Experts of a small language model.
Experts: 16 experts in each of 9 layers, 96 SwiGLU neurons an expert, 1 pick a token, a sigmoid router, a shared expert of 128 neurons.
Training: a variant of SOAP for the experts, 288M tokens, 4397 steps.
Below are experts of layer 4 (counted from 0) of a mixture-of-experts language model. Rows are named router (the router's row for the expert), gate (a neuron's input weights, with its number), up (a neuron's input weights, with its number) and show model dimensions 0-159. Each number is 128 + 24 x the weight over its row's rms, rounded and kept within 0 to 255. Numbers have three digits each.
Before each expert's rows: "mostly gets" lists some tokens that are sent to it at least half of the time. This comes from a sample of Wikipedia text that the model never trained on.

# expert 3
mostly gets: " it", " not", " also", " have", " been", " would"
router:104138114089138121114158114159159157175125174116128133132130071135127149129123116125091104126137138128134159124157108158116114063162126139126096159170116135091181148110126074099114137115115080142106110120135135124134140143144145151128124101100117142125134127113104161148114102117102133147102117114157165051102132087109133113113094121126122153142133097125075186123107114113130133172126098088099121139152143131130138100138122164111133085137150110167095135132177113133152139103137150
gate0:091141127147097155126133142125155145159138125135074124158135110130199106099124134125098111123142140189109142095198123125160141090136131125169132148143118107130173132091144115147127131134126114156135142147110133154147106129083098119125163098118126138131087136101151172170077132115107107140114113174144112092118104115072153127118101118156140149108138147160146166126084079152120149115113161152146112135112099147145158115155108145126147145133126109163097168109133144126149163136138115
up0:140155143161108123154132114158153114147155149129094142140125142160134115123109107116150126119126152130135083163127137127136159103174102111150125120144140110111166094152115111146096128157156124130110151131117087130135111137149157104135158112129119118140120124144157142137132131170083106088128142097162103126124147145109150097120091132134125078141185126136105149096121141085066149176083134122040134086118106128108131133130137173150138130125167168092075140136122109104161099122112152
gate1:096153120043104126161108121123126094136119145118140130114125134153116102127136140141095152129116098121164113112108116115091172133141126128109111101138127143152129176127116103115095141150148099147095132159109146104101161140181121170109096105076162119156134154123112090140123123172090146119106080174138132109135157094141169130132108140127082163141128156133126089118148132165120127158136135154157136165098125085134104137159159114132113086183111130143134127112148126134142128137169093
up1:121119127131142164148108105127123139135158099098137160125124112151127110105178143177129133135134159130150129109156150158119133158139132095131110094135162171123142091110126152142172141136152106149099134122103174124109136145106142149125106109069197159141167159170123111129106129097083156140142070151126127121100153123150104171093136160128137150099127115122162118110129146118101144121147097160108115169162097095129149130161112141109116135201115152088097130097154129139140142132138136
gate2:106120130125172062108112168135144112128155167131111171174155109092142149120130105139114125149151141105104120158126112182087112130169145126132134112159119150107134111144132090142097126099134129151099123125137143129152119142155167070141102115181157151112114122088160128130153101158146093137146116146156130148122106122095132093145132125108165147144158118122171123137102155139097180141170124111108126148140144130088102144123119094114137123166166154145186153130149105116110149099104104
up2:113095113152127159123143128138132131152156093124130149121080148130157145160143162150108122121158148141094146170149151113141123104050129128156144081149122140154131122087099127109114122090116147132071123157115113125115105144127155144127150110115147125112150137100132139146117154118129153150110130095120141144083083161135141117142096103146105121122064146128106092101174141101122143126136129123104125186119121135086119199090109091124158137122150124122078151141083153119157105148132137

# expert 11
mostly gets: ":", "|", ");", "):", ";", " |"
router:124111105121143186124147110179145140130117130142128152118122067110114139084124111150121127145139140113065187143149128121098159130106131103091125157135104123109152162117117111071182192150106128146128116122112114118139118189127143122130128100140131081141097123127115169135134099115137143117146116165146133103115141129112108135151139120110142166131118169144102091069135120192137149148131141121127107107167145133137139136117116123127125138146143157072128151106168133150130163113094097
gate0:169132164128090173136142141128105084134148152135150144151113147138113094117074129152141111120157126123080072136130095090088164136124132110141177109141175112104128138140118117123105098097157151103121112144143125084115097101136129136145152150129085133121138077101177144132139146133167128109108140162126123148125168141146098093138112094140140094156143130137085087122162108152122179139153107145151119136127166107165162131088155146132135146121116134132101145118144154146121105175112108
up0:127113124126096146144114133115144136114076137105142104116138107090186116117137157095082129157087094063177167092111142138125143107107165112122133158132098137179168129136153152154124131133105118133125167129125109136149138151093117130114158099126112149137089125128161088103131089098156111174134090098088155093085132136140136090141126156095140117100169086131098076110104149130152137160123136116120131148101111122140114117168113101109111116153107118132118127113139153111128131115114165
gate1:198141102137141112126124151150137076140085121115152137138125085112135147135171137163070166103156111138121120132153116142129111082132140152120138147144073118107128145167107131132141189143147159104102145107113137125105091137143121119092169071130116117156152155144101146109119137132120117137089150110153159079169149153102107113126113119110128118128109137127162090085125146100135143124157126110141098153162107141119108114159134139163112087147154136126140103123074143155104137090107129
up1:172143139098130147127141171126099094164130095115118131124162107122090149124163121171100172124162150150127139148144147128129112126095158105131127130110058115114116140168092120126137179113149114130107144132142135138108100105137177126083169093114142155152126157108114156142088131141140116131116139135147150091148137097113103142149069092085160116085112096143124131130137098113135131099130141113172080146142141139108151129124118127160165114162106114140131128134068111168095119125111103
gate2:103138099127120175115131091151084152140144174115139088141147092077135116176127120117132127116175116099118149143160128152086146140152070139084094159135130140172134139137116101129122142144161099163115133155158114117146144120135139134123121099123123149165142104114118129153099125128134070117140124107116116133112136131154063149122136184099160164180130135120136171111135133075142133146106095136120110166165139139147128153141125124121089154149110155131144121124144113136140061128136126
up2:116072083136148176125121139127102137130131149110176111093152130147118126125116165133125128131158136136148133117132153137117148104107132115088077171126168114170150097125111124123109105160134163164098142144166136153164160120129112077164130132136095121121065153096121153154116120131131089095126127137144151147109139124147124132077135172101113128144124152124111157107143154092151152148092120121134162123150138135131180123119108174097080167156127139147159108118116135181145096099138118

# expert 6
mostly gets: "ated", " out", "ted", "cted", " up", "ating"
router:103112112090115142121157110133137184150110152108120100115083114125137157117102136131075120145139120130122188142116141140104178077190135148114105150116112130098097147130116114119131154127159163112135124106121121129137117097131120112152086157120084117128129133153138105132108103138141127117143135173190116149160132096122135138222126131138128144122109151131116107110131137149122157148143133110123153151166135112094073138156094110112145076160111105063102118127134122145127136126110121
gate0:111150105108142111103115165108139122127117099149131083142131103120138112097124133133077104121184148131128171106168149164088161116121119114135122105146093171149124147121171094113154157150101119158145101095126111119111150141133117152127143119133135104140108125112134164102148105150160151119146179182102094124131121124178139144103096163093080126110151144150116116117163139103114149178117132142161134170165133129170106128146090107132097083095136132109157089119139133124149089109128112
up0:128103163080122125109139167129152142116130160124110092132096118121113150128133100111103119168180124095113146099156126176087168107173118129134158119116119113146153109130147140182157096141121103099150170178129098104158099118135105108170121093166114085172136109115093161137105138117136118106124120150138103131148122139109132099114138127136125098099127156112155149128100134142151171128140148155132097139124119120120128131155120159073085101169123117106153103159144143153176138160105162
gate1:151118109166101112116106146202103115121116099151095101156143078143161126112149147113138119145142140138125165145125130135086140147189138138116118179104137162139127113091140135095140142067191159114127119141110147137123111108086131116122138134130122128166135154122116135115193135138133135150144087145136085141111162137155133129125132174159124130153149135109155122119142111135156164140163143115175133135183134130140125100093120115136147134135144137160126141089138146151111127144062169
up1:119114157138121093144139099124164153169123194141147135107171167106131140159101149143146113139125119141130088150139133155120130136136110121152102091143105144163128131123093123116091115125097090126096133082078119146116148110138127150148090143157113126141104129138145134115124140064107105142113124102110124086113089170129137128122139071084154160141083166096159154119112109138121076104134137137161116139104122125111158156160114180122127141146115083090094140133104124151158126101119102
gate2:119130113119099151145123137123108105124127143135149127129149098105105134121132137123123083150142149086105141171170141118112148133149147153167162124145115120101105110131099160135144099164129152102120165119126110166115118153127164138122152095099109152151134129117137125119120101124119093107131132148135147134159140118100150184210092120156188104113130098139133128135106124132161120104165105116094090161159138170144126107135134150084157079104120095089111092149073113070123135111158122
up2:099116161109107115142145103129156136170106146158166150174149143114169135122096098134138148128139129145114146162115131115099117126135154089124075131090117087110156137096175116137128129126133132133163105116128147124140104096151139109144082103154133123108140121116101161159085137118165132164100102113186121075102139147109114073113157114147110146115134161125114153152119115165150137154146110135151152116104103121145140146114114125143152146157126109096180195147184144151101127155126134

# expert 13
mostly gets: " the", " his", " an", " a", " its", "The"
router:101085138106128121124123123141146132149180111182146163071132125103138124092125080145111114133144151145101162100140101136120106116100114135129097158103099131146113137148112103100154124118135104138133091121138109160126122132131104138142102139147083101125137155126114127135119082101167107072149114147162122049108158121124129142214120135118105159121132126129107128106089138146121133139124104076097103128139162110120161121158116144119150160117159136150117153135180140157150146118150156
gate0:103130106102140135134120105121153116077091138141126141150146099113118105141124084097128157105127112158110100110137137116144101138113114103084122166135140130086141112082164135134134105125084136099172142125137109111125160097132065147138104172119122099185119103125166179138132097143133101145177088156163122118105178097107095118086133145124140135121139144160127120130099117144149102130084155137119112123133149139118119125164091161124063124138160153111107123167135150147117098112122109
up0:162121110168083135115125109098110108118174113142133132132108163176150138097104112138059110111104121080123124134088147145126165139130128114165159079146111085143139143149144128073132133146189065131123147132115138126085073128133141111123117110108139127134163159129096121124101129102102110117103156126107147117136125114100136104122149104132136155142163128159092154131141115096128159081144123128115155147150140099136152160116191118191132120138109145130120096135136138115144155130124120
gate1:148076135165152125083114150141111129120108132119153111158079122133116129129112153175111124142118112136111140152118088115092122127121125166119154149098088121138102173145108116091093138155123130107137093134137106130144154103130115139126112118134086094175106143145175150115144109143128108166110090130211111106123152111135155135113162120126111122101155104090153159128123128119143150176156140121123139192142113122129155101151070133093130124125180089151107112148119140146127102111092128
up1:135161123131137121149140153158127115146121133106107125131130130111152131142089164083145127099142168133151123159151175097140127096129126136155127141167150112122112110161154113168161159134140138143110155143156108155117096121104125175130109124120100078122135122168129110097092151129100103147129123075115115113121118102173157170103129163106141149135082101143150196090085104115129119110134124118143137059131167129109147109118133160129103125134106139127127109156114091159181114100082146
gate2:088120135143115152118109145119145146097129122137111111086125132139153113184129111132129117134132126122151130140158090123108094109113141138141105083135141139112150110178129157119110145129106109146158126145160110144140116126143124154145110160144123107130117134173153133155160145154159113113137103096201113152115125089098044167099112140118176119142087141133135084170130115124134159108110144093147151135123082116138118097182153113099099127146133095099110114137135097081131146151130180
up2:134126103112152145106111122167135077097159123136123104154136156125098153155117163133137142100132091098143093128103137141125133099105115066148147154131129081154133124072120089118141072169151117142144166090104161114135147104116167134157128105109132132118148159093115135154122139156077151079151150133086115109165120103063155096161135125125135128120118101107132111098115130120152118117112129161151110145152152180138127140112120170146152136087116159129143137130135136143135151151092138

# expert 0
mostly gets: " John", ".", " American", "_", " William", "\"."
router:185154115072117185103129156149128133129112129154150162138116115112114151079115123197114123158155131152121140154147125121138133144133106096122143165115128151121133126118127109080095155147119100116113121119083105122155125149123122116161084101145114161147120144097106186118130134119108147145152109168157131080132117128113132131127125112122131144127099129104088108111065113188125132146144110150113080133137112168109117144176110124094144135143128135100096176151114107154091107112153126
gate0:146081125115144149133125149122097150096132124128115125132135117126165145154130072175138095155189112147126132149140101133096119141107147120087123145157129171132104124132082132109088092164119133113116104094123122120127128068107101144141098126127143153131098137119105104089158143135128150123141133145154135115145090095112155106120117156128127191149126117087147143166163173152109192123130116146156128143144122122118098117146135144139171143130137134122071120137118123071130094165180116
up0:102118145100120176137195132134143120155089169145108126138160109177125167194136136089082102140118129139175099133145115103119146121103139079126128135149162159128133136103102132093100133098123111113146119136108120132149123137149140140071150124130149129104127137161137150085114109164109104141107130114112117166155129108120100121136127080142126132163118133102114141155150120147122147169128161097148127173098134146135109091166112121116123138087099075123128135132158081126148072120113130
gate1:135109137122091157119069114148122147123111128138135128146138103103080100129140067148133155147115089124115064138104090122117119138141161123128117161121113138109124089141145109159127166171117128123092141154082124132160153108138118170166118107123092114158104118142115131143161167125111127115096116109137170122165146130108153117101165136092169128142133121108119119111121141113088152147157108114136114128110112159104104165140141089097107128105187124129111119135116119150081158053144140
up1:114140138121118149115143131136104110135108139126135127159157140133144113160144138113143147115182167134182110097124156118126163116124138139120122153117096129136157075149138082139128115122204118135147141130094141135109136156123205139119106141151151136148173125131174114095150165143135091131169091133085113113135125110128177154125118141157132178162101099136151104118148124147138142167122119111087116110131151120146126124128193078107132157090095136170080137122130149131130118112120130
gate2:130123153129104140117152138129173122139182104137123119133151147141113135140127161197108093139171119147166140063148094135120144118178076146107131171132137107130138117153148156121097134121139156094101110119116041136075100131108096145132082131119122134133134152111101144150130143140105113135139102132141150083142129104104155117134116100137103152107102107159103136120146112133116138155139081149085129105134146124113188176156111150102119110103142141143117169133111138144118126109116126
up2:113141111108152138095103112140125136137124147094149130176070129157158131176118133091113164146098103131155134118103071089114113138106174134160122117129128110131100141136114118138155153149105082125134132131163134085140158172112160132115122153138111131137134121165114128103098098103140153120159119124134131153135132187150106131130167119115118167121123143099146138096160091120127133123099150109173149138125123147161134059160104107159131133145070100116168093119129119123120157176165137

# expert 4
mostly gets: ",", "h", "),", " de", "\",", " Kh"
router:144111119153141138151124158111125118099120136127122141122095086067109155102127112143106104111131182159073149088138091117138089113111128152117158159134156156153101145108111087146124151168108120118090125131123046123137147166143150134140087091129158099122107137130127180120170118121093111112138123126166106122115145119114139102114155104111120101133110177145105115083093111148134152154143151121133141099172130106145155100146132126112117133111135122078134168136103095151128141094150104
gate0:094142084141147124134110110163135097077100118108147118139110113078141154101056176114149129127149141098156120095163094118129149114117127132113140106132088168141123120143131141139134134166095131114148167100097151158091116140148159124128098127206126143135085126094154142127121133157115135144110117091175116129121162120131109170161137141172116119163098165142149122163122115145157086144103104127131148145146125126126133151096153148129127132134173172139159132150110106143098116123099113
up0:129148093133104120115099155125128094182161177112103152115107154122141143140154145196085100126099077106159134090148156081123091148165120152123134140122096166099115109159128111139102098126155143083126139107125115125114148151180136106114109088139147144180140130156072113094150120113126106111164120159138143159130149169137089098128095139116088130106151137156157156176161102135121135158134136136114134127121161130107150120128127100126131138147160122109142112146137108094125145124119124
gate1:133119170126092103099110140124114107120117100074117157130104107148119124166139138121139103056162106140096175104122158099132127127128126154101128127129135165145126117121147140122162130122146155110122111103110139120094179126149125120181102100162132136136141182109142129133170122175108128137137125117148105088131140082116086120109094145123127142163160113105108098132159144119164154108106102131162109169130120130143121098090123090138124120182115103123117179077094151145097111108154139
up1:165147164145138119095128151128112118135107122118152105118095129064126096148106102151127117109111159121117203095102139146139093112135149134142143128149121147126126131138069150156142153104161138101146104128113139144100162144216134148179130118156120145153152145090148125121137106151092111139133135105125120117123086149119109134071132136147079121139146140135141133112142151128168143137149103119139119141109150110152107122136148142119169089177081102123118129095108136134161096135175108
gate2:128178136129094176141145149121127125163166103136153111145142118105117154136105095148148124144104110157088088088110100130132107088112118153130122162083159138133137097117157079135137129124154112134134088144114123116077167129127098098135109149135105129184168139152089132125169140103099156087149088148122107137096128074116107094085115137122129120151120114116108143099140109097181151159150126156110131116194111132129092120134159114120124131140146132159122153112126115119109138089144150
up2:130181105126096125123123088150149109094118095149133132151129116133149143131085144116136119085156106135151128077103151124134125140084124121115072130096093112181114133173151143135150131138111101138117089103122146149097154178160124095087086105151145134145129130152140132101139154135102109145119068096153097127087156077147155110115099111151092124148094105124128131097134085125124134113153109115126100122135137117098140115123140125115119146160097133176162127128119149115098091095158166

# expert 9
mostly gets: " ", "–", " −", "sequ"
router:143116125111098141118179149148114139138177151142171101123095094142148098077133116114127117158138118131131127126130133152163169107116152133104149140099106146136087131107179081136137129131128160109122159123092128112160114184135123137137120107150147157145119156131158165138099132123153117133143107112176102139128145105125131108118106105139084165116090160202090101137088112120110184159112153072113139141133142077152131125126126161153126150101123115151135119097132113102122127112089126
gate0:102096132110104142101183086093132118159121132084132118104160133127145125115121133111112140147178114084116140145114114073170116125155109114131128154098103151105121112169134139110166187144107155113131125115122151131166051154146129158156134136121158083144124064129139131133135112125119122125140134109116119141067110094125174148142121143119114149131120134128148121097154146117117136115121140114156166131144087077147127090152130110110129129154158142148117107110112125174129183128092141
up0:130093158100133136093122124126120139160186158121114127102138133136098133113117149142113144142129125087144142124074147148129104110147101117080098122098088113105106125112122108129118118142174207133159124146082134151144086173162109177150161142098128114138130098131118134141102161149160109134133135119134144189107154127119130153139146139152080082131122140094118167129136148109127118146144147136144170116103089106171105148122111144160098084105165108141157151115145143153137153132139129
gate1:167153134120121161140138153133111130118075125132115101124123145142110102138115103107159141091144154119118108125115132127131134131110117112122165162114120107159136138098106119133112140151139130169153134116145141136092145144105177117158114086084125183096100108094100099101110122159143108151120150110149100098138155155120153135114113133137103121136053168130102133082118095137132126107144176158120130119140159082141108096113137142172130193116146164092146118104132182138135077166104129
up1:146111141130113114134131091140120131139192175154151135143142112139125117109176157130119115116134111155172150101109092099125095129126113136162159144087126119090125121136118126127154131128102107149098153183177119099171109096146107146133106161088092077125159158113174102111074118085133108137145072154118135137147142094110106128121119129136136126107152133122174156149129126126137174134092108122124144123121095135144124132122153120126119103122129134162128060144129077139127163163147107
gate2:107130113099151114101166146172166157140113164124133080141098105162138124132108112118171152131105131174088140101175111108112089167108184141132125126095074166115186114103129138140113109144176149144128136113101141138167163074144195097142112145146099138115129132108139142109115135154108123123167111103114171158158126130138130111137158099156154141125131139133142139181117140140132164101129173129156122104122140127125116131129119139154121106110120149142123154153098150111126112112128095
up2:167125136100178105132123146112136135148144106148096136141122092159154113137109141149126124120137132145154119169135136125139096142133121154146136146161129122163076148163111105117100142158134143185108130126118131136111160173118164112110109159101125114087109122146128171088101152147148151082099102163143162126137075127112134150155167154082077138103155121120094137111119131149170108164107122151173132151114138110108137138169101160090124105073147139096150136134119145112107158154153117

# expert 14
mostly gets: "″W", "8", "7", "6", "5", "°W"
router:113103141115092134136158100145108158128110116148138135140117104108145134142143080138066127132137119143105116134139110079123119133132133127149121153107077131158141122090136096133149152131123131080146146131111122144149102153148157154110053104121156159140117138095131167118137130121120149089184102133111134101153146138130114105179111136109126103161143125134078140070141122133174113113122090152155163156121098107090111116138087151184120108127134101079142142136125125120148115188106111
gate0:144132121118158121167147111130113168130140121135108142116127130164137074121112120090132096157180153138076136163149136121128133088130160106149112134100144170112122158108150170152160135150138165136138139143137132202158108095124088175103092171142147116133120104130118121102117167123127144099121104102127165147134109139118135122112132124093130146154132133097152142117127135113153126081132112153112184142107102107124092117132130146134084197143120118063119149118124079123143138152114137
up0:089131108115100151141150121143139107123133112107119132159118142150134118118134102128146176125114099155113097120140144153145142107079095135162154124123165086142184121128120061125127139144138105136144145133168101119138150131121143094138119111132115164104104076090160109125083094129110108090154162126117166140176129132143147126137120144096153184143131171136132080096114090139118148152177179123128107151123111102162118131158110159151139110114127114139133152079172139119143161135156101
gate1:124138116131143132108133117122116163114131115147164092138159120076122125108103114140161138106111105096163105102132122118125148097134120116129137144106083181117127139087171139130143146124106142115165164123114154119097103147140094153142148104186135132167150107090110103107124131114123061101164114145122100135081144171108153072134088099132136123097138158128093124160131170106114114082174137091137086109158104149100164120127142125153129141131134127146120121146144113102155168163145135
up1:124110117100168144148150128123141105124129130128160120096123122079153144117089116146134150112130111117207111120096079086077144124124123133134148132084099155132089132131151115104135141125153132131145203131155130136120098144140091110123088094160151160157103152103090120127102152105101119114144120158134125126072178162092128100170117112139102113123156145115112112114121107099099118093123140098152121120155112124110116102114168130172131132138129116150110084123131126112152178162138126
gate2:136142140145123103161144118157088135113129134155134123100142124107126124098120096148117146132166115137103137138146132113075142128138065121112109088117159117136134100116120103133124140093100148118115127127157147103146066127100153140163126076125121165159142113123143087105158128137124112081185125120144093101102196139138144073128138101118090146105145112164103145105081107134142127135118151162107153115115126105163092107145143128160150124123157176147103149147139160113138174158161128
up2:126140136134150126139147119113160169171122121166105132186138139123111125114126154126136134149107147118137146138139137107115120155157169159151175132107092094112148136132145103113100099130166135096162142122145130148089163115128111113121161135159192115111127128125081155166100105095156109152075137149139133144164129145113119152146113103137138096128131138144124183142106108118170104152090145121148160118135121100154156157055105145121144111096116157123084183137126167116131142094126150

# expert 12
mostly gets: " Cl", " South", " All", " Sup", " North", " Sw"
router:171097112133133131106143133151130142130141177104114129117153131119139091143099096146117124118144149145121108102116081129146096135113170165143181116134109143153130127123140130117125144175170085121133190130102132148157122144135151125100142155098118074126108136081147115144108112092118130125138101131154166143174160164125148127142175139098125136148128144153129163076129164133135142114124105116137114139148102124132078140099151106165096096138135090097135139114137178098070129169092120
gate0:159148160147142108111145142161137084165118121112162120144150165122087106160081131143121123123131101123126128132097081111158130125159156115154142082113098174141151145129121096106156124131171151182167164153143156106144086133120145141128104148088119108133147143131124098141182123093154149107157167161136144135107148130177145123093124122160138099125128118118147129118156120152123133127160092122090150151139104106121140146142141120141139116157172122119115169078148129097078153173142141
up0:116122099132180123109148125163091127132178165105131163093176116109166161121162137143121109121138149150125116136160127152142173131117120140139095177107136089137138157127104142115126082122087127119150103176126094093135088149117096097136141108161150136135157169120154140153117082132140105157103110106134083148165130105109123134147139136108146125146153149160114134153121158079121116114124142127149128121172111147106104122148137123069129115111105148124097091145111086156168110141123171
gate1:133133157109126128107118127184126118144135157120112087120130093139072121157154117137097112105110177133109110095126078158145126134152117139107160089133157107101185137129138111138116125192161127119148143132108126126114124116094162076116169174123107164115124130158159154090133104132140125092138119118111138100135128104136084174142139147122132177155099135111145116131109134135134104149143129114115161110184074155117133147122138114163166114107158093117112132150150102096136107134176117
up1:125113076120124122099134119132164130118157129104141137112144148108105109103119105102105125143124125127097129129114128122162148081136110117155152173112122110113156170132152134172135153096104115134099170082171160168140147107095133100158136118121092110128121108098120113136146129129141118134116143123149154128133171137180136142129148142141141165145132124134164100123114148085084129083145128152118150134155148171121108176114165159134079101107128152199099135174134076117118168119105095
gate2:146145112133109140150114128144140114092092122141159117126109109125105107094114110127107111128135145152115162163097104142143112154106185140114146171139118175156105106165116189096102134193107127117159131117148112111145146133117136113109121115062132087142168157102162101145120123137114153124148180118165133146111069137135159177133098125099140120147113138148144160082135120143122088115109126078136130115135177171133145119143128115116114125131148120143101077094127140127106124145101098
up2:129153112102189170131134102120139119128117158119101096149105144117150131128121142172102167139099118165091153133123110122171155135103139140107162154112161137148113128134113154109132133107130115129103112117123138150140133130083105119142162136099131113138132140184068108125118106144113136124118163170117163127100115151131102172110136090111109122101143110140112147134108145107146106073187116138159146184108140145148074104135148117141159053128094150137119114086085148128115117120144145

# expert 8
mostly gets: "al", "ol", " comple", "on", "stit", "k"
router:159100115079130136105135123145102122090120146085161093075134105139152154129117117126109093102124151113119130123154123126109108120123109114143128153147153167084096091123121133134135134116116100128090096095159107136145127151156139125139136115081096125104173157109145126194195110118108136134130143141148132104167152125104152135134164093110151060124110130151136100106114119128137152165133133049108120160122113097134125136144098096183146128106136126152116130111106123149135123128124173
gate0:135141105122089148117122086163077132113103129097114113108125168117129162120133134115117110125081116128154100146107164115117120173142117120121187136092117160101112115151136081157126133127127114122120109136115126130135111154216171144105132126132118128134113186125099114185143127113149149139107134152123104151166151124118170143109117128101133096108145121099151106135116104123164135129151103070111123130115113087149128114116160161142119138095142073144111108097084132156080141130142161
up0:153122118135109111118151075153107111149076161123075118113117174108142124135131087126160105153088108162140118140123112171176095135159103123132144124102121117142114130130168149124130142165137105086136106120123143147119146121141133114110121144148140155092113127117130130193129112089148183093110165118111168135147106148102090119114100109095123090116144144107140145096139137121134094128152133122099103078126097109148070119110135119196129146146119141133092143092111160144122147123159099
gate1:141115140106138168117157119105118175166074104135081130116109109078147162170131133099093139135084097151108122135135118125144123149131146074111102172133140164083110156138135133144160111107129174128126131122132118121143118150122115094111140120116104077138076133129148133132123154155108131099118143157110093098148140112140147132106172104098137121138101127127150133079118083147129148156162157100147101154135116104106082127154133150123108060109133148140124095157137104086127165135134129
up1:130154130130141120149098149170094094119165117124107150113124149125148114102166141149169158131165149102144094123145160114121132122090151117130146121113114178163102110156120098114110169115132136103098150164110153148134093152097105121138126139104086152129115130109152137149171142136122192145159089129145110108182117122121124207161145189153133134150143124109136124126100105173121129087096125126130151117164116129177161104085126131129167144124159109133128127111135142156148123128147153
gate2:167137114102081151106174121157134130123177110143104136110112106135153152113093157128118102114136149129110117128118148167131117140099178155117135151125100112134130109111131107173166118115134144094158130137171144098138132174119140115124179138108106097093124127155138146185109122143160124098171165104116169098167124095076095108131136123129154138119103135134130123085172126101143172145101147069091127133106125124126129134114159143151146133129087139120171122090130122100160144155122109
up2:116168077169141118119151090119123092135138159133143101115155141103141111099168138137128144096136144129163130159152139133174087128156144090152143166126123115126156153163118108123087129115131132144155130053105110132130143129148134139131107099153166153113122104088086150138122137124140130128076095141146121148121155131125122136140090133118170151078122130150109127151098142125108144183116112145141067139093067141135096104137137116155162120085113152140101157139111112103108150109146108

# expert 1
mostly gets: " S", " Z", "S", " Sc", " San", " Is"
router:111114112142098145134122155125129131129195160086122150092098137103175134060116139163119074149140155114130137135183150094163137131154119128142134159140094139120127133127167126153135134126119096120123132119136059109141139108173103114108110128111151096108141157098105178116152117075166113110145131123149115121157119113121148140145093119105097099198112139127131118132148125106137120110126082126092148145121152143128075127115157105149147124132119109150125143119161104123076136143102118
gate0:141158098115136134140141168151119176115113126155117148102141099136146109116127158175166120143124157139112087148108149095129106139149159101121154139120122066161190145122140170103091112113125128099131132136147140132105094139143118161129142170120162143091107165114130128127132171133114138109191130169132150160141102097140146144103156080126103134129122120159155159152106143090127139139125115096132100093119150091096146097117136087161189111150139123133148138096122132109099165139146131
up0:107137122115111150093115144153116108119150141146130109133168157128112157183127140064118088115119111174120092175146102154147126176108145141143126135176139153079120122115143168121135170122125110109104117151126137074126119150175150121145125154168116123093122103133159167121145128134135146107120146156165134127152143150135117151125131080116178081143079140160114146105132141124146153102157113164128125090087143127137122120153124079132140126132070102101146098127123151121125141129172145
gate1:140096100130129125080151151142140150133143125097145143106102172115130102148089178165179142124169105126095136129198145115165132140145127111123109164110077123095140142119093082094125124143136141147158132094172068108141110111127111132108159146090149092164132112112082138129113140128133146144121118138124093120173119141161116152134135124129095103161126157112164123156139111120136078105139119113091137139117125157144128126119143130115134168083117121153112136089098134160152115101167144
up1:117134148113157166138159125123085146100136147096110119088130096140122106148165112145079156120136085161119145095137125108161128162127171136130088127169136118114135133092134141112145131131138104111141091112160155089112113161133109099129113154157118166133144139135126148157079131132117143099134102105141086144123122125140123145170147131146104125150109137097146221130155153099131133109134156143125141153114139108135134112073156203160102146108143073148106146133098119137116114095121127
gate2:127116147116130104102137147149134132112144153115146150097151123139128142130141092154058122128122133129142138124172126143197138111125115129136102135080124121090125106110144105166111169107137120120099123118154093127120083104154081135140123152135166162167137120129138131150105128144132123143130091113111090137109111128119085126163158156101101105131064132160119091136147115152119125081147119138152087101101130131121069143097143123159143087143098154151145164091150122080146159168146156
up2:140140123134136123121100137110095115116147137126122141093127130103118157074096160110131109147103133111150145140120115133098097100172162135140185150115116184125143145138148106137094154135129085123108123182148111123167132115167143138136153122167128113154146098190104105141111106121131128148122129120096111115132154106125064140105117186126081123124114155176139105101127133094096151111160096130133080137144132108144071128121148108152127147144155117125163085119071128113166130151120124

# expert 2
mostly gets: " years", " team", " family", " school", " life", " age"
router:137119127139100119092155137149122176136169136160131147113142064109128149095127095152066119111142128148138088118166094129142154121172116089145153147127106128106178120080103133139107147156138152131141134120141135121131146136156141156142082147132150165086127114112123167115154114105135127126146110112148108089116143103118125159141151121132090084118138114120112204093148113128141145156130144076123113150142154113122162117156109134141126063101160130127156119132122177159124163109125119
gate0:116131166136128148131108122122096161162150153169148154104142107120120097112143119121059164179153134110149090094149155098162162094136128117113121122094132112153154173075163142140152122150114117138111149147124176117169137106154114174140096126177125114159131129155172134171118124120123128146150145133138142114112165127122129146147127141149195114133127113112133126150170132131141114062111139096087132147151134164149129087122139152122142131124128118103163143101110163160147128135099128
up0:127126164139166094110098112127111164159118141115112151110139095110108087098173153156125172094141149145137121129144118149121130120153123121107103124109121109124140148134132103151193136121127108132147117109080162142214142097181114118094139125091132141131148115148159106133127116101108138147108193155144119161150150140145158091119091140095124125144150146118111130095155128138153088121135111148157093151110130140119147109106141158123128090126090116109104118139091100131156076178115130
gate1:111095132146109114139165105117147147098102125126108126115182066080105125145089112135117111140131133126129099148175087117155171095159148137140137111125071172140114143088122112105112094148143120138116120124153139163093149124153122134106081127146117166147104117103106148153149149107181129134107126122143135113144160123130138133083133103095125146135173115139145161152131136121164145137152150095151103142120142119107160152136083156098135115110180173174151105128126173145138161116144143
up1:174120116120131152113113156128133104157111135150131124124172147131150131098134098176104107181104145130129116102125141160134148126110150121132162129112131145148137128090135086118141133161135122148119129120178118160096187130162152132146170106123114076152134089146126194126144110145123150158135172164135076121128120161159109081126121126124161074105140100114125114136118123060114132130127162143166146080137097147120145125129109125177134130113138114133109091110156128139133153176114145
gate2:093103113134140172181151139128129142182107152122139156125137123106100131118108109153131119119173100112088121116096124111136109144106163110129115153153113109108089126120129141106126130092053144092084098129173145121143114092102154145126140102111141107133133093105153127137100113136114106125137070110145151111096159153097105114147105176103093144113132137171134152102118171107122118124088155119140124095134131124114143127149076135178112073152171131148109089136147130139144144121124107
up2:142189140098108138158082155116106154147117162131119112108152094130141117121154103116124124104102135097145098142131137114115156140144095179142152117154175111146136149138111157128121142136124112154129117136143127118114157162148102109155134139131150107149125176114132144135109118132117133103123142098144115114153128152160079082126147090118149095094075149164169124169118148179127167100147150159142139128117173159157118141175143150123128117109102133075175110123154130126126177074149133